python train.py --num_hidden_layers=8 --hidden_size=160 --n_experts=64 --experts_per_token=4 --d_expert=128 --d_shared_expert=0 --hidden_act="quick_gelu" --moe_layers=[2, 3, 4, 5, 6, 7] --router_score="softmax" --normalize_top_k=true --routed_scale=2.5 --balance_loss=0.00543 --balance_bias=false --router_bias=true --init_std_router=0.00902 --lr_router=0.00228 --vocab_size=1075 --norm="rmsnorm" --norm_eps=1e-05 --tie_word_embeddings=false --optimizer="muon_variant" --learning_rate=0.00616 --beta1=0.95 --max_grad_norm=0.5 --batch_tokens=[65536, 131072, 262144] --max_seq_len=768 --train_tokens=584900000 --max_steps=4052 --dataset="wikipedia_en"
Below are experts of layer 4 (counted from 0) of a mixture-of-experts language model. Rows are named router (the router's row for the expert), up (a neuron's input weights, with its number) and show model dimensions 0-39. Each number is 128 + 32 x the weight over its row's rms, rounded and kept within 0 to 255. Numbers have three digits each.
Before each expert's rows: a language model's description of what the expert responds to. This comes from a sample of Wikipedia text that the model never trained on.

# expert 0
What it handles: First pieces of split words right after the, a, his, such as pl in plans, pr, serv, Com in Comic.
router:164100124151130129171161071030150093045086106179143142104161118171181149121082147120086157125126162124133157154082121117
up0:107154145192115159177126101117149155118157131118100145128100119114105128140115102123161122121101105086154128145118130124
up1:133136120149128171159077149106142091105103102164135127139164131118195143121126130048106138095125128124096132130133112150
up2:075108121125073155114196162092150177132115118137144133137128137105163114162152089140172103125157159114133137113132134089
up3:114110153130131130145115170102166140132153159093131105138118061098159089115130150120141173089081094144084117086157067175
up4:158149098132162076102153102100100112113104111131187159118115142137099143116109174201157111127175148109103187095113177124
up5:118160115158111166122118113172179169142086121152105094111193100147152052086129138213078172038121095194109068106114114118
up6:160092129170027198148123101053109147084112172063165178088152136112140116128113102126101087108115145157137151178159120127
up7:164143132129164127120101080111183141100195122092154136102085090187134161195095196170109158175001143163111060059090102156
up8:128145113154132126134162111147112083162133133142117146110110143115140129156141100166139127220119130158128126145157172148
up9:146069087177127197108141114147106159165162163117125082067157074113132088063111117123121133117117137189114106165119163146
up10:155154166150101148025117180110123131073097160126107089119123076117159183123095136112160168155050087149117130143175099133
up11:116141125147140085146134131090104092118125145150140120147133116095160130087188112134100083107182081175156188123141126106
up12:195115165131112139156084107109074128101146165151143140139149129120130131160133137186085178086150117193150133105094136170
up13:137141095107142106145114102089115074125100131153121084211144152130069158149152158161089118067147117123130063148111119127
up14:146182122128117043121155130129122138105087136148083124146174135151125130125145117122086081191099148145161146109094097116
up15:140148106118137155128126118110139111124098088147123111185076129159156165169121137113110118099095062082122078149102119141
up16:117097149153177143145134130089115137092071140102099185104140168125101085148091133131066123127126150159187102135097112109
up17:144118078132120130165131115147123119178117074147160103135191110138171098099174134128169121101143092154099149113074119162
up18:165120113145147151202066125112139196202131193113123086137123099141148142124176179159143130072135113143159106142106180125
up19:077157142164057165145128085116093074140107128169076105105101058155116135127135140201108102172159100090135108148156129152
up20:165160212124148064136152132196102127080113116119142097156137116136087075160090129133136115113128130093143162134068121139
up21:085088110173143146174098099096180132094160116085171125114110156182117076086162137110126149154105113064148073139124124071
up22:143174119130086136160159126080093169108094110139091095097150086175159164126160135099133171157089105163159131132134132139
up23:156152079156125083126071055104169158168163086183149168155155141147106141130126128064086124115106162132155075087118127155
up24:170143128124090139160126100031149114110096143143112139075115146110121066174097121119148093065117074146167168159156084165
up25:071088177158090110160108169153111098106120201084129161065090199163154164140137199125121146128134089124162093171133121121
up26:175142104139119174123137151111163125114162152135149162126048093086101156114152108160140143123152142172143156152094125128
up27:146152083124135152079137137098090152132114136045136128125132158099078083136186184119131137137110157133177056139138163149
up28:142097076166156129149129127125118111180114103125150134148140147134162173109134130133193113152139140115101139159157131160
up29:139148117160146137142179153142158104137134134175081123171095103148090105150128118145137117184143101132129141116169076120
up30:118104114143142193119125158137109131115152102133120110110105135141165119085110099110142177144108156132131142093122146083
up31:049167146127114080097106097134143119105143108131134163140092131085146145100126083169164198122145148232078126131125186145
up32:143076165117102100130140057109092095185143180161100089166136123140100112144116108075086137119091132109106138144108137121
up33:130130101147126108132119138104065147144189131077128142128106197117086164124134160157193116138132093163080098130135075100
up34:156109135132104112150190140146158078075147147102165152091072101120169099107088141093173167119170118132148074078077070152
up35:186179123139092118115121114100140080108122153151130150133181144165135150124174154150048133133153130128144136151052100120
up36:111076136110106159170166106125148173134140172138068126161137097135163075121091125162129162132079116102076125079116086189
up37:127126108142143101110163162093129085079115112152077094088122166101093121027109106188120161138105125082085121115105112203
up38:116159131138177087115149143108088125111151134112113140164138139070234137112123082136108126114070146151128122132143137169
up39:137175160110097163124100101140086116134085117145135131118105130099118111147132131127086078110104105137102184160136111134
up40:028115098076078078121141135137130177061132105109102160183118179125116076119175109176147145160135145140159116190112151098
up41:165114172138141127109128120036143114132160153148151096079185147114169067170130175116159127087126110160118110135132147140
up42:033146135096079099108147067116139128129140114070186127097131108078148116132132133107144106177143136114108152139108087140
up43:118119157112103132118088073103120112128163099090145115154057097125109142147105087179099137239081138142126129137127083168
up44:143174134120141130117121135134156139121063105138117119089159078073125087128158140147059117137091092147118131115159128136
up45:091115080176126125170076154082165132132138115114089126159152148168154154156080084121200183131170094196188139110128093164
up46:150074116138087118108093136063139154119121145147102090100145114154093120103144101182138101061188103168120127118157160138
up47:106079133133166129146130130096131066072132103090061097133159110169111060124129122128138145145132144146156150154099107106
up48:119106127122095161128156124110167202128166124109100127165083125092062091131141163121128139162115103163118119101119120177
up49:116097114106180153128178145155153117113098106156122138149088143154138170125098168155102209117084170119116109130125125156
up50:169132103118117072095130180115120127098098171155096179109134141179128087056089120088176146119154155160115062138042095127
up51:152165076165111139140112157135123125210161153120135140171144137087152085162069095088144098168195093124082061156139081147
up52:184141113115159142124105147170122182134064167160123082091106175099142147128133110112020139190104096144130080071110153120
up53:097098146144139098194167134118089102118080129117147068138181140089119126098065119108221128115097142214182128163066126104
up54:129126125132108164145105162081113166202084121115109121091155170168128132122134162137152079153187118124168073089103162008
up55:083085153134104110188154112114146095141131127145101123130160131121136166068142095136136158077131115148150143140118115067
up56:091159117138115115102150059095101153104131154156111075181171139109153062102098123178184100103165127105075128146136088154
up57:102127120171149109153140130100103117092098072133127097160140051081135097125083111160092163147050146164140145112137136133
up58:185164108097166158117150176155085130143148107117116141138130132051162150133155107140103157158105155127134106134126071115
up59:122122128158090116136164084096041179133041071072120131123165129145142080165132130140167153129148112144125153144111138069
up60:171140113092074119113109100172099125155129100184194178162112172141170120101133179105165160166159142067167121116093107099
up61:094084085143075114086146093180160094129139104091123178113106170162151138142116088158084165195049120188135139188130154163
up62:144155111133137183190099098167115144068143169150088129105083096126162088097100136114110072093165139059183138130096180176
up63:112123125153102158119078047110092167174031157116133105134117086149111118173167201155177147116143150174104158114133115085
up64:102153080143130141084164113139129097144100103177125130175141205089157153163176136138096139132141120092132072200132135073
up65:079106125151140131145188141114135125088145183111093113167174172183125114111142140122215128133138081113165162115114116128
up66:184154119066132130099128130109078126145117076154116111060144087053111167068150110137142137163120173110170062127159094148
up67:125116125186194177181139124176167084127170084053127144204099132150144172114154095118149095113117133139013118090153122137
up68:131063109110139174111100081094215112113113105156153099125134086147101097044139134116153143125107149111106153160163119096
up69:129079110113179127135066123092167146135203088144157113139180113109087099118109118104121101122061138067130130109111158115
up70:111119168113086100120151078113108136107091124149148063070129129126104138128138105166144149048116108159129122125147162106
up71:107070180152077102118100094117109121134116125178119137061082118142113171112183158117106096155141141123157089108099109159
up72:138123087160115168129095171172133114123133155130162170171110143117189095074137052107219061137166169075105155203121135130
up73:142080110151125194108074142099115102126099152131137132142100119109185156187146143082089133114111161118176067103094101107
up74:105123132129148154149106173138154154157070156153110138082096110084166139093149133092089075122106108136147208082135116167
up75:163178133197089140169110097067119141104061124092088154091153119153104094144148125163134134139105133140099173117131117112
up76:149147173079115125166155131086177156145153097120196115051085192117125164196121107081090153152132071109082138127096152160
up77:122151116174192135136109085189092112103083196148157088142145143091122157152115118140092126089132113099134095131084090118
up78:124154122114152134115143111118104115130139145114120184100204071105169092160125146135169144158138127147169140150102137145
up79:160129150095140113124142122121160123147080137097100115088175148171112131089154137125143144134181088147115101130121122127
up80:130131155123076205107066130149133173120132121118130133116121120115167128167077094121143165175069131168133154099092116137
up81:192127118144110146146104127072116128072119104129149103084123118135126107067109153060160163105142118138130094123078182143
up82:090113118139144119082122124092155148116167128221131162073118082027140128178154099148104178128187142147131101169155130100
up83:183118131076089134124152121135154175177106145139134193118127163163172132108119117120098105185111165110113115112102071063
up84:110086099118148154182053164110108114160115122245105202103118076142150122115136117124116153124144115143115158179135136212
up85:131119138165162176175121134115116171079123084160173202124139134157137110149094129144092090096157131101199217139132126115
up86:103094128163094090128124133101206148090156171095101158168115141112151040128156127120081105156150099097065146086090063169
up87:121152093116157105151100140131141096098116120121120148165064200117091120082150124175083131188145173133093099161148177108
up88:170069194151115160083067155152149150113105136153174131170079095148078097111087148116115064124132113117085138066104154152
up89:138142125149137141124056147155157129128151108111114142135121157208194108116097145136115096138188106049081078105144107173
up90:125121165149158187065152114062096127054151139105084124106178146104054153129166142152004160099155168200126136117135147094
up91:180079164172128115151099122113160181150149123183196068084133151157161160149185072139152123179135132131117085120138107160
up92:103146168137168165189077194116146029203105170097095144128169065112181167134110130145115151111094103160131118163146137128
up93:127116133125112105149103119179094187144112118081190127129125129169153127125125116122138102156086162168132124149098099156
up94:182180134119143113089003119129096197095154155202087151104153083146121123150071073091111152121133141103166152058144117111
up95:147110105136156137149175153094118144191077206150132131151095147133114144114141102141172159146132142161135139146141134117
up96:145144169144085089103122155182118139144176129128100099182110119101139118138123131159103140140113087034142133127072110135
up97:106088146077106129063059131123179151077051131136120083138126121118168111127080133086163072165211102155083099178099144139
up98:150104119125175124073160121065167135106006154132178059137099100055103169121087107203112113139099120128147129117130159142

# expert 32
What it handles: Pieces following an initial capital or abbreviation, especially place-name parts after S or St (San Marco, St. Petersburg), plus "New", "United", "Inter".
router:193108133183132177125097137095166111122078114095158172169126119176123139159068184107123079101151178215088133181145173159
up0:089173087197148079116138156127175190097167100156107144160057130121128097131120148149094176107075142132117114125111129149
up1:153181102157144161141119088153148096151114135081141159149151191124115129165107161156099082158116113136133156137066146107
up2:201162142102119129052100129075067148106122088162141151100109142132175079095119121150139139140159138131149041159108101124
up3:145140182161056126068113094170113149064071098208168160153101147106086236145123118139139135112144101110160132139150124146
up4:133075065109086165129110118138102068150073121161070141156119116052081106109132191172128176184104104093056098128132136105
up5:140120146108098128094176195079068104139115135103132089086104137162121138123113130151153126118119125183126189151121106142
up6:099133040126120145109130162147194110089090063114129098115154124146133098083111095126121120145085122115195122156155145170
up7:144178063090175098111116184198152089190109132133110090118167157152100133152143184143120165143177144175128109137125135088
up8:141138161136080084145095121153170082154176099166194166152134187132106173124125157116142136153128175186153141125171126138
up9:147125087122076118142108116139162097128077126197138170137109103155099082106150173160144132137118130119157063201137107096
up10:142127147162188138171121161140109120153122078109174127136142152124121141113122175097140160140087105131045088167122114083
up11:165093126138064078129108129088138099177157132128129086141158110143127119083174092100114154081088050106178117142123153139
up12:193112120105115121129112067086146147131103089113108122168182084152048116114180185174115128120146136140128077126115108156
up13:167079137126151171115145125098071149086139115161172134197099126106130120098159141165105143158065144168113090140167048153
up14:095152064149111088127103141111115152117113074084183067117166121111131162144139098078140133121146116130099135161141051130
up15:165109106155125119152097104089185126146133149136107101153145157151164166117154171160159140184139074149072172117171168125
up16:148123133172089117091122093069085118148119108138098131177156136101098153151137109161130152135176091114100112199104107153
up17:134096123104132132180139121093093162151127166094145059118168078147136175139145195150120144112114111112162115110153114080
up18:115144096116141093093121063093140098104095121083091139070122063141109112122149192119124089134135132198124132111131099111
up19:137129140117150054142129127083157088094142125162089091095065160138157130121095120176128087147148101180149191118097181170
up20:112130158118122115123079112185122132103142098142144118135119101139164153129108121054172136132092159177158125100131068142
up21:142140127139115147086114124203120148086131105078128092187120149127115127083180127094111178095091126135157093167124109122
up22:146162102104087114148069170119094141112107147153146106138120109072131116151137130074184133094154124142175148104108110110
up23:139143166131140090146139122102150152049204125155124104111090153158023149189105181061117086151124091100086167108125093082
up24:123137122120027152113136129124181122131072121107107102134118142056149068145079211086097138200101125115140140162131112147
up25:101153137108117108096158104130131151197163124115186118181089116047145148128123122118135141164115161124074105146169122117
up26:095134150157093140122071106179070139152134093116159118113107091046087154133138109156133185183110117147136164107176148183
up27:135141136165126098106078142170170079132132114099102113141130113175101121081103113139152129161158076133160150144113128117
up28:115143131067135098119094149122134107109108120133123151151162093170122155150127093141143146174191132126129133103061143115
up29:150165116159096154156129126159111097138067144117167102084194168137163141171125137115153091161126131175108150120098146128
up30:113070140145092125143121088090066092095204145065112091038135128109155144130150115110171167142108063098072175147104137144
up31:175125156122156170134131147093099066078192158135106174128088126149072111077115095118141048115111091134143148126179071133
up32:107126148083080107116150132120107171083133117136149130087089133147085146074113097128169176127183150125123062157144125157
up33:143155123114163170101124107134082123163144140175166106162124084053143165108101129159110133126110091164091133138077158122
up34:096114110163100196154101149147154128165138129065106115121121126077046145132161095152072121152115096135112097070182110092
up35:128090091191129199143135163131120158099200089109080115171125135103169141098098093190097085205106147131157126097133167151
up36:112104143156176103130165085149080124123111089119110117113120120089123179175081166110117120099151145100127125197131156101
up37:128146148190123117098099109073094188170182078077137135157134127158128117165136090061121076164085127168152216133147095193
up38:146082133139154130119113127113061161159107126170165154242144161084147173129072102096146117153144081157082144129183114082
up39:142112150136052128191136125131113080131103076121181135078147107168107139118059116078122114122139102130147112152112135119
up40:150096129122121138045117136135115052082131109113159103161102167190151117135081135152111173124165132149178128104082123100
up41:119118144120143118184128129136163136115079139172140148140124106200088133148148155160114142074174156152124140166157128101
up42:136137162100167111077087108137148188103112092176152157182185151134122175184163093112162121133118156132135152145140159106
up43:112136102152146111148111108151123143050093161170072132126161155145084140155082125130147126106104152165128120176137117248
up44:141128112135135135156183185116199106080072129122167114173124128129121139074092151094140170068160133139109167113133061132
up45:133145123226121132124111137102130128134097125116145133104128169136116086145137118088082105096110107129110182087080129113
up46:120099176080112125135075186123176042107112051109150052120141124087138084113110137133166132137162128142163137155126069180
up47:149149184108077091098159082106178092098103131128157184157133135102087146074113159141112121107090133109107112130078106144
up48:188140078123188145108086115094107122107125145230112119193080072140104152108062200097135138098071165136145179134116170069
up49:063108164099173085126112192123090074100138123120153089180168097157094104139068155141139109131180178088090103129110105118
up50:151213128173193100134059074101128135124084140145121152120097084078123064134139149136157153107103142117105115078136114150
up51:101153134122143135074131104138140107115105110117125127190161123111046172066124122128108107105143187131127110162132116072
up52:147114114174168122149159186109130121144124165103101191100100144084144152161116193130127228134110124158149084152158127120
up53:172087130146120073183113133105087112101149182159140153138062104200105119140101176108154153164139097143135164146142115152
up54:105118060104147174108096092130149170142180142146144108128100116095108123119087163075147148132104105161087117056118115116
up55:102117146171154131089063123139080162115190121162063152055155093141092089162155080134078125166128146158167125159162176119
up56:148118132126073149077056114098077124121122148174119201155127053099124125169157098151165104151124088203146084150193132161
up57:104113101138116114132150087124139169131094148083113143160105071094132132108159162073089109085122144164138079089105156131
up58:105121110213169123152108126111128134144139109132038126064134073168142152156111203139183155103162068109131075150164156126
up59:142142105181107135095114127092158168110106139188120150104113133102080078106083100123123133140177114162159142117148125134
up60:142132100114134078084092092148146139109106061147160131155104142132129064107097146074142072068120107120099114133079152128
up61:182098154086146180124067122168109126134110096169117136156138099121107167144125127101186145129122137128137086109091145089
up62:040154159171077137107124102106136146106105152125161160103106140099094124101141090085176090105143116122145114125090167126
up63:117148079120163114153090091125131066121143148150051125144137129142109093187124152120152092158115124169072153121074092068
up64:127132175123155139100113138081150094123142133095153155053134110167086107099121070141057171181147090162119131176077115104
up65:153150094121076141129118172065176109087144147108122094151133112153170122151213124144108080169081134101064159076119120071
up66:147176103180060137125180141154092117113120117116056137170151148129113132156122126150154157138057156128142107109107167164
up67:126144086117076103124157116140123155085096147148128130171086084178122114104171127158137152154146123157165121124155094138
up68:120139140174124118100147097102141139056077147142150121119175114097127135162118170147154134089109114154129097129120144139
up69:126075158138120133133079140139128068129136097072133143147164080154084128113144123161150081189139127119144132127130092105
up70:128141143140142152077075162111161099179097089153103107170162130155142083142164131149174115144111102189151122121100141097
up71:151100145130098099146169097158109136136107138110161101156129158114150106095095191112100149156104142098129132128104137102
up72:122129145133092061187122132098139189091112143105104123140117105124149086150132079103151117099131079170193203109121096109
up73:143146182132157122194157148127147163138137138055140138089134137164142174140086123149113135139125074184100116096145107106
up74:132177112080113086122160143144118091168116124165140124076142123147117219073174130077156179126116077133140161129050109163
up75:093138112192147150130133051125093138083123139117102140146118080161088081112146157067087106126122106168078198149124127128
up76:171153135131122130099146142131100062059065110082113118096123081095158146120116085071156150041112102127134164114203109142
up77:078178080165077137118119174149150103113103112153145086137160147161078127094131135145077136096103097109113159145059130080
up78:122147139141185103102078153115170122095148182146171178108159089145130179105148138142135138117155080096163163137167136164
up79:092112193174094149147114111129160142137115194076120121103137111113133149124115136125155186184114138140125082127130138198
up80:112172138158094153158150164088118159114180112125156114091138104122052183178143147112084082119050119116140150159100099069
up81:148077125162127123176128072134180164134069142141097141160076191123074130108172164112095125085147152123081113180112124124
up82:079131136162163152118116116083135106124109130118128061154093078141156052092098123156122148119133139167183136190106131105
up83:181154076066094126165099121098145131159139064106097130083131134152181126092190122091090119090093121150092092156136117164
up84:160081123148102091168147146136160110132124151159141137105114074147165101143133141113131101152123175151109165160085124095
up85:122158142122124126082094196110122178091121124156096155128157117114134176162080138081132074144112089148075181131197134158
up86:154094115158135115120117094096110104186016177121099161175147128059119134147104150143096123120069137133129128175144080105
up87:092123118151166182085060100152107134125095167140163120114067151137054174111099150132058093183122065186120118099123158122
up88:156096197141146102131106157133158093167138106114066122147118065154075142071069114136121144136156181122120109103140110120
up89:134100060101154119100202129041106099102085104109145107145176151148099092111105071146115127137098125140074110127148141152
up90:125082129135128149130087114115188138056124175151131113154093142134138125164072086073115149131100161139108157185130105120
up91:107079097097152109091119083147140119118212187068117185032146168146180082125133185117146137121112112126183107150113121122
up92:140086114171107169090116131082137140069207152086184166063073101119119105070010103146142115137114153083125131128168125093
up93:111132122126126069159136193187142088159113071133197168174063100092115171154073101030062125180093160139091095146142160137
up94:146122127166081130052107141108186073147117167115159187118081168190146055081136140152201143094130078109113140132092131121
up95:107106127184134156132148115080118103137146094124096106107074111096161074098072151117162134097116131129132171096097147144
up96:095138102204090130096086102094114124116093203132127159118056081137145061100173096135087100103108087174152156118144123146
up97:117135135137181082142118138129154102123142149072156109120151129165136093123140107160081112138106154099170134165039190133
up98:090073146179120128143144138111074097096049153097082078106134118066111135116115135125056156129160107132026095198112136126

# expert 41
What it handles: Middle pieces of ordinary words after a short stem, especially Pr-of-essor, acc-ept-ance, tr-ans-ferred, M-ember, cel-ebr-ation.
router:169093137117072169130166129196185170137079176127091151080155136153143136098115166124075155068144081115079108121143133108
up0:143101060145160156159157105106093092086127126121106125111105125146184132087149090170127145095145147183070093127136135131
up1:190115136104129111145146159161111146126156130120172095109162132159104116158114215138117132198141083124128178130128147110
up2:157131130107170100152111144107160111099157092091122140167123174102100120197129094116156096085112175131140084196074105134
up3:117177152161098104129103120158120189138091094119068103164127111170113156127118124058145143133086111120071079095135140186
up4:202097130100160044145122104140066118097083166114109111120165179125162138115114120122150104147114134108082127128095135170
up5:131175099185087136142107086124142152077123131103094084123129162117103103139082115142106115098091030160143142121141093074
up6:124122099129101165142083114162103125064104151132072179130075141093083143080208142111091190146074107154127171109111052102
up7:182160096180173167171018084121078141160083145091156094110081171154120084147103104111167115078139107064116134095129097148
up8:161112154158127158150129101124169156136135120106116219132139043095106102153106158121139134122092116135109115104152145162
up9:154094194102120107143143142066139216120134110123179123115100082056100149130182126130051176116162143115117139087139104053
up10:091160127090177095138139119117100049100145168132094145123126104130132130144134138116116145132183151119166075091072073088
up11:089168080150061157156123137165111132105091143086231134071136113081168138153136065108204144137196157127116141148174129098
up12:166217171168190083134159125136101114145132124071165053138141165094108146123140121088156177137103100076148112173123148177
up13:157087143095131131117115121160091167090100161178103133161134112168151148100187122085112142133108104156137107165169148157
up14:155088138137110077130121071116164142108120160096070140189113170154139116082085201123135150101105105102071157143092087127
up15:146144149118157141129121119176094156077142125160130176138149141157111108166127124099108097124153121173100112096094073114
up16:056152146129118098167170127146152077075046080170157081102108122159109127117128100101124145142119108101174121143081106188
up17:130210143177141169105124117109152133124137185107159132098128139183114098137180172141112171099085093157173106148169089134
up18:098164144156116085136102119126132104117142167204163158141101100154117074173157137136143131141095143086067123122165109157
up19:165149178094131142163101098117131191136090130156123066118158087115135159118168130184098156097139178162143123095107149108
up20:151128104141159162130148149089114131071138113091131140131125106123020125073175142125132156139120205190121133153089138089
up21:155190161143070161084133120154132158115066154135098131149025111091115132116066126097110154115114114140090174117187124140
up22:147126115158147121124104163081162093137082131162185168134187112110132204103121124147092146093072123142157144172125099154
up23:081192088161145098110173137155128089088098113080139126197115060106172161143199179094123134187125170137122200157102145125
up24:154181141107141103113126130109168133113133128141133111051154131112105134106065171094129085104126175157099109086162133105
up25:118059154101050119022113134079047149151080152085134131106123090108112106087129179132138139095139105095125130154119114105
up26:131160115121169142131166110107070109135117152092107130085121111163147119009062101109132178099164107177147126110155121134
up27:164138082127170126150125160137104105137112146134110122065151087091117138114148101171123169150146076137115080118082164122
up28:173133176086149156118122093086100135081145122122163116120101204056127119168091136205157128103092094095080093129070106126
up29:085133161161184076110177146127189116088148191131080101112121129098112171129107123140098151148149122123161104134151092175
up30:185116170130153112179101171106159090143095078110116031167157157163152131088117124156095113069105118078159094133101168146
up31:120159192117102134130178175091112113169052154142096081111097098142127135141140090156130122166126142174115104143070112127
up32:073069048186125099144069117111088097151173145142182120113133086119115071144157126082103167077127135197081129125129136096
up33:077082126112144175135117130101130152160071118178109066139082135167140059201117167095097114124164134113152139123101149109
up34:104139109132101157128174059154096093155092125137164147059106080160087062185090151165143144138135133106121092161131138130
up35:174115049126185146197182134094158084108082113133171067118137117094083131123102117146098213119159115127152134129122139100
up36:136156161090049149076139123138134181123119156083167095158128163107157171083076135118131131204108124130133108089042123076
up37:094183123122100131125137085111153146099100125123061091100130143147115128149097151125146137129182088148129113159112140093
up38:105150171171157103139105126122146068146159156082110130091098058080194170166137056116121141158125131116111099116137135173
up39:164132176157133160081092076199042118170069142145084123105125122104180108079160152137142112200129176133100112149191171081
up40:158131162131162132134161181148127097093139108097167091053148133151131137124146171097129143125125158109137135129170140114
up41:159179155158130166112154147135079076056134158167111102143157140158105122148118104115136100136110121130097119125090120113
up42:130133132198096136087148116170119133112101142116146080104123143127087098099107138169167152077104092180133129116123120112
up43:139161040070110131153069121168097124165095111132152132152126057129132133065085128108121177135118158113138140159174132119
up44:145139123130106143103062109157151081122140100098130116140060137091155117144104120126117100103108116121113130097132132153
up45:141158162134135132161169129162138112126178123160130120115145122072121053109132124130142085119094111102162164190144043176
up46:169093155106113119125105127196124145085147107138182133163095104114173122137135137063144177095127117118115164090142166158
up47:128131099023104091140144112151098163131127127108189159131091124135198127125100109122147098110164111143139127169111095144
up48:129107110149132129125108142103158110119136138120152118148122116162179109111199125120121164122111134129099197107121174101
up49:132181154167119130106132071141141136177046129138219104089143118079150160153176197136166173143134093097171091117148096130
up50:103135128080123158180084172054111113173108084127087170150119170110072135162142147183072148118128103068156092090116177187
up51:156107125068141132102176073166122131152127088106116104130131151119104138068150151133110134145155113141181105089105095143
up52:105130169147076150125077146107165169094100135165177075147135046104139155120112170122111118177114130101149115135139096207
up53:092116081095144108126098116106145103124089122173148078168157176125072164117115153145124155125117070111136137117127095137
up54:140079163167144128160143146089180148157074098164137148149129165144131134121178171122089153144196137099122067113112107121
up55:158113155131142121086128081157148087113094116133088128129146139136122148136085061132108167103132158142159111171115072082
up56:112067109150126154107127137117202175141080126106158113171103191131121119131119163150146134150109132138160082063133171115
up57:089184098144095077162171192086123108082141116198140119138108171132106092095093103112157113114114105141084155126135132052
up58:170127160108121138157134092101117135135079198125108138141132166175215150079134119138116148135150109185113103150096080135
up59:147157139085194146105132159119087099153068181127099177172113169108130107151165147153099168115123120142122164094153058140
up60:101178043157114083116185105166125165108175092115089124176121130127120133133178109122165148122111161097102114099059099174
up61:119124139124141076114088150125111122091085165185152051077103182120176097115122162161169222113165139165089178136121095090
up62:136093152106113166121125143092098100108040152158117116143133058088128160153167144129130111192097089106126112184105126126
up63:135125133155147144129118104155145173153094128122097082090154119156109128140093088111103112159091128106137120102140086176
up64:054156135177100186131087123102098099115115131175115087086149167150177108168157098112163114109118149149094117145118147119
up65:091175139113096137180138086180162119102202139241133113107134149104096156102131140146116142114147112119086131162121106124
up66:177108143134161147137133143100105124162075122096107178155091130185124103112164110130113131114090161163166180114075117095
up67:081131094114123098151067122057186107174102098133181153105158056151120121119128153141156156147097060094181092181132142098
up68:091130143137175084147082187085114082087135114159154159141138146197209098072180132137149082166114132091122193154129115096
up69:114116077096089124099105096112113120168150076112095071061154124170095144167026126075152143125112112075118103109110128153
up70:147086111162085134164139155166112136088130055138171130139150127096158099114130163097104146149159092169125127122101098085
up71:128119119109113077075105066131159106134073147120077110140104106134165121167177135139128154131151165124101093140155118116
up72:142157108154099083102140151139146060171087099106085092142130157079111087159134182103095121119164142181165113151163176109
up73:106110125104101140121162169102190088137147173126122187129150108089102083107141116105167143101138150112179180114090171105
up74:106113091116112141122091035111152178131041165129103125177110140132184162115131114141128151096088150118103095095133099107
up75:132112139127107092143119030097106061058137087176081122118122119155124133102108067129125126158110131137134164088140097104
up76:146137131147176140162143113090109150185143113127119061124136069156115141169120161094204116136116103151117197087118115159
up77:093122108078106116136146118232106108114104094111142200118122148150164148093140152056089151094119101136168075121111084106
up78:090139121158163100083132105144159096068110138138179102132126124118114143197122109133072116129185106132122078118132124151
up79:098148102103149148151113066113148181124093129120142147125119130108117092130113183145177081122132077132114158101054120136
up80:144094120135102123091109102089098125077118114164070133088184130110104186165120198091111212174175117160099169186161115155
up81:172139090169155082112123095096095094066144094111110157068109179131136110117115141131122101170046117033139117134160104104
up82:075097097111129085114145154118098179138085118112154155073133106115105108120093110182183134121166063103187114148146100082
up83:099146134148115114110141179154136159139120116133080149141088200143184142121214145118194088121101115113154103134176097161
up84:175130138212067169184063137085120143127182150110134139163086164140118161101081130094110084086153138094173098066133147141
up85:107139146140141124136087102174159078117066184129112086133127122105174124116104135123075138150109090113104142064164102133
up86:145137125105167096169086099106107147138105131146116168125177142032125165090111184129096111062111120156146106146169147081
up87:164109149132076154138092102116081119179099147143159200109138063119123063159138087117111171068136157100136136099118110144
up88:104141167098149099130083114066154149104086144129127129043124118112152102087062111151155135127105071140145111073122105146
up89:094159125194088128137155116116127142120075133132090107165110100110127073140151147055104154138153164163071136117079099138
up90:144181150164137157116121142113120162174109143118155115096149150064122167109134123167095172090138099091132054122166148108
up91:127078067155122105069180078141174156174125100164190034159136132164167129134111144154135084169166118041078098146088121173
up92:106168136084121090181118100177121142172084177157100132126152100111151124123156112162148114164079037121196153101144121113
up93:169139135138099095083064109117157094127114107115095152162077127122112149128134126147140149133149139113111094127104154185
up94:072169117134127135139095152159169114118117115117104141107153099092110159140102131191133158064119071143108103161135089140
up95:132145083140076133128140106141142104107148138117132143121086149156124095113042078133108153200113118165126076129141134106
up96:160137150136129111081138147178171177131101140099154124113120061164174172112058118133114125173127080120152169061118161140
up97:079130135165079120128121106100138137157117123109139152172169209131127157124216165095115117161065101141158134089074099172
up98:091180226150077104138213099119099093176174168099169120114126134130114104111171117113121133139094096136084112135195109155